config.yaml
balance_loss: 0.00023
init_std_router: 0.00989
norm: "rmsnorm"
init: "normal"
lr: 0.0015
schedule: "wsd"
doc_mask: true
steps: 9102
Below are experts of layer 7 (counted from 0) of a mixture-of-experts language model. Rows are named router (the router's row for the expert), gate (a neuron's input weights, with its number), up (a neuron's input weights, with its number), down (a neuron's output weights, with its number) and show model dimensions 0-63. Each number is 128 + 24 x the weight over its row's rms, rounded and kept within 0 to 255. Numbers have three digits each.
Before each expert's rows: "comes after" lists some tokens at least twice as common just before its tokens as in all text; "raises" lists some tokens whose logits its average output raises strongly, later layers aside. This comes from a sample of Wikipedia text that the model never trained on. Tokens count by the router's weight.

# expert 6
comes after: "0", ")", " |\n", "1", "2", "3"
raises: " ", " —", " None", " Years", " .", " -"
router:131145137125169151130068133113149115102127153098131133125209162123149136140136135098117113091148103125145115133140110142102143133087101115148158119101125131130156117145143151138107126134122092
gate0:069113153120138166118141122115163137139140147159165128115143116129154114113128127126140148133151170104092139119137146144156134141138120146164101095122155136118145150137128173124179141124085106
up0:143129169113119133126143100137105150137113115115143123205113124123154103139143162139106120158083145122130101064163118150101140095148128110143106155144148128130116139126182163107167096109132162
down0:113129135113110123119133108148129121127162140109146128125105130123155103127130120133137096104120129083100111105172172102112119089118132115107144152163102105099140133072148119122139102133139088
gate1:124138130134161143077164061170175168058111097119077134145169163146123099159115137110106123127131102112105120124149105143110096160080142106157138062138134137121139109146135114129139135060189145
up1:104103135146073171090127155143133111125166102136138126106144111107110087130141135119165106139143097146121147114104124103151103108140152155134090155129088112122157139098132168117138142060105122
down1:147097137196109127125102140157137151141133162105177096109108130075138150110120112113127163114095130181158132091100174155142139164151093125174139090089158181118133166140082111156128098140133134
gate2:140179146112131119144079106108152131109120146113103135148175139102139135157121147098110156167126134143143126106151142112156149165117180133131125071135149121098138136100105158144132170077171143
up2:141121140108102144100155173154137090155103097133139136141105127111147134118158094164104111120125132146157109121134143106128099091183116141134102138125117145145162157077099112130128118091101184
down2:186130131127133126160113137114145116172173122146153141124116132117140150143112129154086134121101134164151116107101105125133117128103090120145155159124157111076125106137129106119070133121156119
gate3:140123144162124126145112153132112170157164144161124098110148127107106105129148164171122127068144077096104171152129143072111131083119063114104127103137111097113175118140130139116151127134113100
up3:153101148163144140108104127085142159136119099196147083119121116137091126075161150098134122104092122146126097104114099137168157078157147124147119170131121115140161114135122193128170155115124130
down3:153148108124119132124140096088145087131098117124124113122124160129136159103143096107159147161135156119162109151146080168124095123122111132165115169153141117195131132150140139128146116164127151
gate4:168139150122133131101110159135157121110149175128095132167121132165147119120135144152145134123147140144138161127148124115149156088122137141129154127134089123123094074145151136132116120133160150
up4:124127151143138150165152140104181116130118100092122116118128081145127102091100129048145087103134137117121107145115140118122090120113100149117133145107112152192105118113116115117144145131092127
down4:132134113165134136150101129113074165114132141134125141129092101102131083130188118122115152145147114143205090127154143142154164160132163099162142111113162121118132100169133136129124066178093098
gate5:112096142137139137131158136120138126101126137090128126123129103117146150089126149100085139145147097119122181168134081129121156121146096102088139126110154123130174124114124143134118120111094124
up5:120116136131175150146115158109130130124124101119139126164085137120144145089125122143133112121102138114123172113139108124136159137133110092120157123142150108091114150139100149141110126110090088
down5:164183125107111157097098126104104153064119084160104139146119112143132166135124089132145159124117112136141121125156130104102134112128097146125115118108168095128130115111114111144140128118092153
gate6:096158125139088158106138115176159133121112113093115155095102114082131159122144120128108152116136112138116134113136102110151133120134171186150148062157152155174152114140181127140142133112100088
up6:127131150123131126108128118125161133114098128123164150136130137128145136119119114121110140133119149115108107144111151126166129106122117122105119160093127140107118125088106095166129114160129177
down6:130117139128127149117161084123145107140139131118129121102157102139116116130094142150152098107173172146112151173144113155094113120107132057138104107171167137096098144172130083106119111155134150
gate7:132176146083158172166156136153125111121099132114138128130135128095161139146123140147117195124142123150147130126134107129137129136086133206099129091086160094153114141145107154120132153168110116
up7:111134150134131090117122154192112127159134149133159118106140122133116088102123146118134098176103123104111122143119106125145103187153123115107176116128112115066173171158087124146122106160129160
down7:153164168125167143150145137113109118119112088142166099103126105138155120107152112112149178130116136128134096119146159138126110119111122153100136105077168097108151182119097145119154168138111142
gate8:121116134123122138123121081131154114146137110126179148086115143132135134117157151145128106125090121129120115099135057111151142068138134105128162141134093107103118148189159127105125102148125121
up8:102136146153142121114147129093125169115092132163113122113144106136111103209139095144145109129141161164104129104115144138089119105109124127103123070127130114143168161082109177087109128144084125
down8:123114118094159126147116113121115088119145125115102145110073070096137131104182105168146159145127098208166120109163145164156133097145140156123112156132137100135156133108116092120117154132142126
gate9:098155146135134147116134140121148112139136136121125156123116147152091113152167141114132171112129133093108146068174050116114145118117141155106137108095142142196156145165161130153155123105158143
up9:131160181141176120130108132136104111097155087141115123179120113100145122141125143103128121140160084173110114137132100095132161137106123157139129106171150123120103134119165137124121126116066083
down9:146160147131174083143113164118104159123171106129167127170139148076150118121159144126091157137171098145094128132164122126138164136179140137163139107136133134193121140115124150104134143143123112
gate10:145136143131137165137168140139117125122102131114176147192132119142146146127109122180125089102117139123133100131099128137115128151154146130082104117121123141122122146129156115122117084129126127
up10:160102122162106126154134136097150172153125129134131091137150169112153127106195134103119118108138107135092173102083138139126120108115143143157140133105118116112109148148153097129159164122150157
down10:095140149144137136092131148080117116148100134121131109108131087170073109138086140132134119110150112131149127110159093154145110179138129112158123099153108084092137132091126101140125114084097111
gate11:182142128168139150076109140149124130122124147150142126110120146125167097143126114192153127145132151116108163142121095113157156128138170158142116123160125168178096110107135108095112124094172127
up11:147132162117152126114122163158141093144145072134134135114110139102133093091119127166145125143182078058096161162108137076149117129102170118127113126135123138114135147109160106102133132156145125
down11:110165149122100106130124178144156165146139145093129135131156131108086178130081129104134153148161136152142106166159138134108111114124142118118122096116159106153156155137088153144096123095087119
gate12:121095118109138127165106119133098133121117099127135108117164145113129144157110077111109106143114079132134124122121091151158143135135084158106093128122117174073118163175116138128114122154129173
up12:108146148150104110127150127075178128124126147144108149172130085160122103130154173104107122120183067180124124081169120119107078133116154111127136109128118099165116074098136127107150121113111171
down12:095129112113113132119112146144096125145162103061144114094134125155139158129160124123081116130127099147138134127118124135120098141136135128130105108116142103140115148153121196088160099099087175
gate13:134114157115141121131122123105134120097149107087203144125113089121108120153074150149124117140123136155105158139105147155111118126123141140140080127127139109112124132132117134146131159117145122
up13:122119085145117113128179082068107150120135124142138118122170125131176166122164084088114119159150129134106157127115097084152130121144098137101132141133101117161134150171148105123127103178116091
down13:084136111104062189120109112114137133108136130090118122097108101129105125133123132143137145164172144115072138070105134138120119138107144138108157102129065109177144187158141123159132137157115093
gate14:143145129140159138108122108151147141135120149118127150114139170122092126101128136167159164105116157121108107120116171128112132126137159113144129120133089129089135116146127124128177149145128116
up14:191120148106133163103147072134109123132136123105167098091124180086117120114121149135123126104126125067137127138146097139137129125105107086123172115153120108102074079137104133146166115142112160
down14:141118128144122173126147175159152125183145135165126146126139111105133123150103121150093106175163125091177127124098126106106091124131125115120093123134123120106093137117119086141112122154117178
gate15:123141150132143119141150102128177124145154125117084107132171100161126132136152105122133168131097150136141109107124153129153127105137127152165112152125143096149124131087169093095100112105122078
up15:120113135048132109148118111110161130113084154151154143105189117142092124147123110143153160123102124150093145131106112098143133088143160147093100142125123129143131130071113085148133139101126156
down15:110149133117179060135102142103097134174120144118122119097165140131130186112089121089132122117114126161102142103146132130128132122172107121129146115146110171079115139117112133135130149093113110
gate16:121163079106148126157102136165142154105091141087109134151109120135158108183088120164099142116113119129128128112125126082129152163106119122101117117093136157132166127090135155111104166130152117
up16:120148116114105142143120128087108134130130141114138157153178113133133108149114095149090155133105123110084149143138077120152144101136104120095135148135139085111143118122131120116096158104125121
down16:147117144131122143076097132105154122152115135125087167130136185131109160079162134082131115146131162151113137169101143129133138155131129124136110096140092145152113157177119101116101107123131112
gate17:107124158087126140116137131114134170125108134122126154124181132098123096117120117125147119146163072127114147102139107146132101124110081103089170136152084142149094124102174119134162148121145095
up17:137097127109113133125115135136139094087123116134098146124148134087098115129118171103106128125113116154144111143122141160121128118152127108094138145139150143141159113082113123074132118154175129
down17:111112117094122109108141153102143098090113131115147136131157118151115152122124113112103104143127135136127144152115182122139120117156126121123158152094147143121191159125145161066137170143143094
gate18:114126125126150190146112204127127111134149123121126163109154144129138136125128088164124133091137105111130134172134138091109108154149127143121106160106136113151160157121101060100144139162159101
up18:111093111152111138140136138124149127120130104136150119139118096128118143129134127137147106106146170127122137152090138108127085124126094130167153159126111148132157141124139104127144160123115115
down18:147108151142123150122081127119090130101148139137141160125159111098152116133148119109111144121153115094115146138089155143133122109120083161160154187071131114113133123137170148125132134140127141
gate19:116134143118137113169113118163142164126087104136151125166110134140178149130151110115145094162132146159129101163117126110099124152137150157083143116084113126214140135124128146083112119121140108
up19:115148137152121147178058140119108144121144091138091108118154091106085104113153104096138084118150124143133093161109099166137069136089141108096126116095158113159135100126118133065117111129115134
down19:116112141129112121125130142089129109112144155118075164150127078133160125075107127142151125154145114124180100097134134144139101105121134148150150129149133108125118105118137079112127131118152108
gate20:102132116143141105130112125164124135096151091131116118126107101089106160150112102124119115135135139112159124133147127077110122130111126144076099142114122130146125146134091102117152154119134069
up20:081137111164128132123112154120146166112132103151120144093170140144099152117087100121168132125145112152123120168118107089125137157158098160119086154100091147130102155138112130138141154116159094
down20:135146067128171138146134135101155139132156128119105136147148095111115125082117135110123119160165128130152136107131156113159105097141122135098079142158122177132149147136108062100138120115149147
gate21:129123141161103119156148148166147123148164125132096119093141122146107133166120092126151131103089124145092109127087131156075085121150130145149143101136107105106131115122133123095117142124125175
up21:138105144131119124147155147129132126127117115107104089116117116128114107155070113144107150101125135141099129155078168140138162134130146134154122095152141107125123154118103152112103174146137081
down21:164165140130070147153157126158138117132146117107125121129145110122134128105131125091103118103133089134123082134061180155119129151147103128169134072134189136097188141127078126132115131138146104
gate22:157161097091097139113097117156142123110100093129127080156142096105197134115126151115100205107162127145098151175108130147123141134130115110097150106148096165130111136136074136132098139126147122
up22:120141121123146139075129123103160158119069166131146099115132128112116134100136144141086098125120152104154182104110130147159117113125110141104104121160125156112157120148095173081087087131130094
down22:117135133129127149090148153142138109136118164114102101097138127140115132140131102072140118118096090110134175126151136135139121123116146122123143127129125169084137116129151137090158115101096136
gate23:089110146148133194131094109112108108135107119102131119134118119095149185144117146115140142124141132122151151121079130152092125121125073153140145146137107084124126118117122094122098101125131117
up23:128118148124102116117125093126108077136117096129138198085092152122122113099153151140152128149130106122127121128140119107149115138147149117110092121127111120100140133098156095110117113125108104
down23:143131148138141135082096158151134120113144155125105148119126124117090116106103125137127121109143129145114164122123135137138087116136120090098127110122162135134139148110150119140135158123098142
gate24:119114091093125086129096102170140141097159086126137170167156108098128117111129103121132135160152154169117115106131095120101132151101099109152167108180129150133128114096119102082127105109119112
up24:152144149139090077109105122110133120141134130117123105127147089108105110084108123106118142136116170088135114133109121120108073207151135080146161124151098107131102096111061159097077147142163117
down24:152097120162094116087090109149141123089115129125162148154147114109111148094167104159121127150155093154126145100158128146154160157198121138147094134097131097104191132158093137125143131144156166
gate25:145106148145126121118114164126133166127111098122117127158131123144106086154164123136125178100145159118113114111142112135147099142159171111138121153123171155132127104101085143093127116119110141
up25:154107126114118155139145091124136140135153122113145142117142132094114140137129084094128148117072157137158133108123109184150074130151104151129098131148134154133093151178118104156119144122129148
down25:114147119127160135128147133135139138140118100124172175116109145125111100101148137108126132126105134121126174135146117143146101159135122163135114127119125143105148124085120129134143141148131123
gate26:102094142128155133126131147134125091140089060126102117113142144118122163135062069122130169139138148125111129122134162109093138106167087142135094098185149154138112123097112138131147148093119117
up26:109099114134123132133107125160153124142138104114068088119166138155114136138143121134096159137132144120154163154141146148108165135126141109091157127152102108099155150086123105119132140136159118
down26:160169125095169159120112139157134122153067156125143138144149130149161151093134146128104116150149129137150190135136145126117090144132131068117098114076114167121123148092133092154130132144143093
gate27:144152123136135141101150104139165094119176144119135148174185165112168161138142138129100168161123150145156103125117101099109148073111115136173135095118120118111131123132122185155108101112130167
up27:110139143130118156163103153088078137127093104149117169099126122139094112140088084100136091100108091125093149131136130114126126123112124117119111143106128098124121129123089116133074135163117117
down27:101149132145168101087107145112123114110183138104143143114135111167126113172097094147130154116132125088141090127177119156141102132127072097110130098103148119124137139101125126168154144158117129
gate28:136125132123126118105114128131107146058111161124101124123176125145143068098134139121151113168111204089114093134171141127155124166156123145126140104141134118133130150127104164139111155107156100
up28:126124130093150136149080081141141119139114124108163104127086141128153162146165148152127116097128123140114131134106142086138115176136086139128105164167178132152131093144133153095139140133089125
down28:176089086123130091163149173119145118143175150121135081145117121159113092118110105104101119139119109179121112122138124137159150088152162147092132173158124115102153098121119121138154082071132165
gate29:157124139114105145114111148129133113149128104135120114087131111072126166156135080156143130133115118108132116091165141107117114165140128135101163197146101107151122137146183124110093190136174114
up29:137121151153098109101121105061099123093121096179127128085131165093109135112114104130137120108139112139102166092136135116147154147144111113141091114093164148141116143123161173164167140115119173
down29:172113164136093151149105054092123082130185133141142149147135102094126102095139118141131173161115090124161107121155132125165118122147068109135133110082148159131133119115184121107114124111126126
gate30:144091128119151134148131129137161144122152087136127137123139164131097126113162100130120123153092111115110125152154103147119137148122104096141044174091163147125160122159109164093141191141112134
up30:108116135108171154099121116101127163136153094156156150174169141170114156124163089128133123147123117135124110111154127109148158072136102119116118126132132154144108125151180114130141121127102109
down30:171148151168141104083126142107132126056116152110166126132145170145101128131129075142128152126099120151143164133102165115171133108111121145097128136134120133119129111160138146112164113125128156
gate31:154120137173117134160143176151156092157102144108092141111073117119101114153096135142130112152124099101160079114105145166111138133105141146120122153120129088102129120126094128093105126089100108
up31:118095102119131122118137157130150089066164155160102136125119148090125141121116136132122130135155122141101130118119147130181081140150110120156097144167082102157095133151111144151117085085092095
down31:118126093105106134125113111104100130120115152134142132114099108148129098105110165104078128104134097163157073131158137122089113130113121149091128094124120117126154103149164163113123118150087148